{"n_experts": 64, "experts_per_token": 2, "d_expert": 128, "moe_layers": [0, 1, 2, 3, 4, 5, 6, 7, 8], "routed_scale": 1.0, "num_key_value_heads": 1, "head_dim": 64, "norm_place": "pre", "norm_eps": 1e-05, "rope_theta": 10000.0, "init_std_qkv": 0.0335, "learning_rate": 0.00633, "warmup_steps": 200, "final_lr_fraction": 0.1, "doc_mask": true}
Below are experts of layer 5 (counted from 0) of a mixture-of-experts language model. Rows are named router (the router's row for the expert), up (a neuron's input weights, with its number), down (a neuron's output weights, with its number) and show model dimensions 40-79. Each number is 128 + 24 x the weight over its row's rms, rounded and kept within 0 to 255. Numbers have three digits each.
Before each expert's rows: a language model's description of what the expert responds to; "comes before" lists some tokens at least twice as common just after its tokens as in all text. This comes from a sample of Wikipedia text that the model never trained on. Tokens count by the router's weight.

# expert 62
Agent and plural endings. Plural s and agent er endings plus group or person nouns, such as cricketer, team, company, player, club, institutions.
comes before: ",", ".", " of", " and", " in", "s"
router:062151124099131148142144133162116118119146124122114093132112101161137115120122142137099112123095136088142140171069100158
up26:100112129130090128073115135137085135129096120127138161095129140139149129104113152128128141121135122163116173131150146124
down26:168114136148118158154109147116107089115081071126125108119098126087127142142093131158085119112114171150155105135117138096
up27:115127137126148151128133096169161185149136159093136126113095133093138114170132089113113105195113102122113135141125109130
down27:167150141094101146124115130154111097096121084140127109145160067121122110090127140134114128102143169144112127153122084079
up28:137134156108171138110111141100115168141159093116110174132147140106092161120151148108138124085140114141146117163112139127
down28:146126117139131157126184177095132137108170153101140153134150155141106127088109126156141147146085142154124081116135103151
up29:118127120147144168098106095131070121131106112113135109137115163121129164138179155090090146133132147098144082162107088150
down29:102161147087095106108128146108148137128182138135122127129130106136098105100129145124093156114160112142157125129123176141
up30:138122150091120154144116130139131152100158098127137092144108174156116146146122125130124159192110110104144126145122109153
down30:102160105117135109189104127129160145140124119130155147093121158100137125144087134127169121131158151142157117145126131110
up31:116097152129139127083104149107096101142121104145101133135116136112144116126146162141114148159169145151131155102076110129
down31:063144109148161132123111114175159138123109104142116119105134118085126140147136113128120183131134094112135146125120144140
up32:131126117166136104089131124099096129143107127109110114152112130090134152144119142139131132119102134164118154125130129089
down32:151108147113110085111148124147141159141099116107079087114124129158125124160109098157128104102098142121135125124155137117
up33:122125112117117135183110139152092133162131117144103133102162132137141110140190142120126134133148123145147123148156150147
down33:164143161118115119145118138152129140148128154079157132124194122128145161126147126098145099150115115136148088120159133183
up34:069143107142140098149141151143086125122157082131134175147156124159163155169182148096144149095099105140120161112129138132
down34:149120136125141150118179106173166132157148139102072117116123114134127093088138138141137080136141132114190154118109109111
up35:103097106111070131175130145143137151166085093099082094131122091100134116125180085155110105069182133153124134116096132111
down35:153126130133131165079155147121142155151140138104106114122121141146121155122117098154105106146091111120155166115121135104
up36:132128131097145105104141149109109161106155094102135149094140131078085103139162128090127123150101084123120135134086118095
down36:159142124117152128158091133169108118147167134108133153079115124092152099143122143156149152118123089149123135155136087128
up37:115095113126146103130110120135115146077124163132140125114113165148151152112153117133148176135134130123150160132140134134
down37:138142144113107127171121109116169115176114104030129128104116101130123121121124146172123144137109125118086109119077144130
up38:079128134142143104147146119125111129126153142101149154087138114120126127185146166173111088126135126113157109138127120130
down38:150097131137117121160087128111089093114078142153108085103095098136104114109138089104125176135153088128147128102136126157
up39:129171142127112114129127141119148178124148111140142115118101130134115109162113133160117095126125105150148152091132133157
down39:119156099137154112162138131108117129139123115137138124185138130139084136096144168118129129183114128125147125155156076134
up40:110106108116131125163102112120100172160168053161120144137132103143125140098139110158083108135110079142109124137119131120
down40:133125123123118168161113153130165121121144147143137145140136113072136172126131145162166125164149165090110107164094131129
up41:120093144137186097140118130144110135131129149130167159115138129115143126132149094138132123159117141151166167124075118125
down41:136148125136111153142135122127148118108114124155126108163140129137118120154111143158131122131093136109135073160150106138
up42:150139103128146156082176129114119135089145148083107161107136141089125174123113127184140131110141136117116145122087122108
down42:121090108141127122115125124153155171099117151122164110110129154125138121185105152134132095108132163132129162116102190094
up43:145171115133137093149107122122130075114090127093125080165120145156151093119101125145093154174135118146148082107136106128
down43:118112133109087124091118169102131126155124156137109180135122116131082125133155107104113179122125110188134141161136122117
up44:115154169103121145133153139147083128106105115102167102126081155134135169129141120108148156177124159107111099116130113121
down44:115143089153152110117128145120115131130128110139123144182176142116163066141137137121107138135130141152132116150131187127
up45:171153131136119123147117098115149141112119109134126120126108138107116109147082126114099088138132148185147081139119143126
down45:146137153162121119098110168068160134121130112132082092071136145132156141069088071144134146115129114108114110149141135131
up46:098107129135132146157128168103132143123133125098121123162127132145088101138159113194151145187133124098112140162107139124
down46:112179124093182125105097123118133114124158186166143145135126119094128118109139153125124141123099121161156102130129108106
up47:096114170152124134102137152151138109105140151090124126118128163145094155130123095095137136082101178100120115109130161149
down47:179130097136079119117157108151089112137114171153096094107140135106127141113174124113085171081142095109151134108103110112
up48:147131114117156168110129126133109112131164068158181111151115126123144131112109131165113129145086128111135124104182100134
down48:113113107109113132134120140113125151161111118134146133126128089122138149115111157164161113112152139129130162131120150074
up49:148125093130106142152123137136100085156120141122142171166147118120164144155129120152151108151173114064136135154161127128
down49:090082144091100154147078119118139144103143124137140122106095161101101160097104138122138127116128150117111099128113129125
up50:135145116158100116146099134111155114125176104087125113158141131120171171113129128121120139146098092104114140142118157137
down50:103104161083152140089165130144111123119153109124113120120111111158098099110121149136093127097148131125100119098089123118
up51:098146184123193154150166099162150127116175116153122150139141111183139107153133147120129117162138091093165114134112111111
down51:091095124135108117141114105117168144114130115140135124135153152142151119145143161148133144151157132174132104149178113168
up52:161144151102122140107149159143169086142131145124141140132130159108137136152128127147093162137142180126150162146126087103
down52:110158104144124124048145122136119151093086119172120139154126117104120114148115126116120102131177098111147150151154134116
up53:122170106092117154057125152147141150107087125129158113117132127117127132163113084127164147132119146088140106124097096145
down53:130126157130125154207156125090115133167199145108097155135102086131136136105147140135085106199111120163117131122159112115
up54:129120093150119177108091145148141116114163076131124150125136151139145141134164141132102164127135095127124121111116142136
down54:124153121099135116090109150106153133136116164128097109118136114148150114085153130090123131161115147088116151128165107153
up55:120101138153088146186145158152105105149119094110123121139126127126126108125129103120088146125180110175105123119121095109
down55:122114068117154114106151094131102116084137140143128148137109137123153129151114133090099128128114178144078147130127155146
up56:106151141123119135119126068175159133143089108111105151100153157166110150180130155139152101181108117140133150104167135140
down56:096104095144156152127146111116097139114090139115098157141108112102075092122143164111134116131131111117127151106147137140
up57:115157110124171127169145137127098139142110129138100119142087144133107126148137075165071144116139137118158148100106164115
down57:150118172104123129151118126104128108173127133115148121125134138193103128127105144140166135142141146113137135114141098132
up58:127158124108119147125155140117104125136152119098133135136132083121163151150162147160138146166103151133116131138148065164
down58:140101088174152113038087135113149117155134135132159115131100120116162095139157121126113152145110100100134102125158160112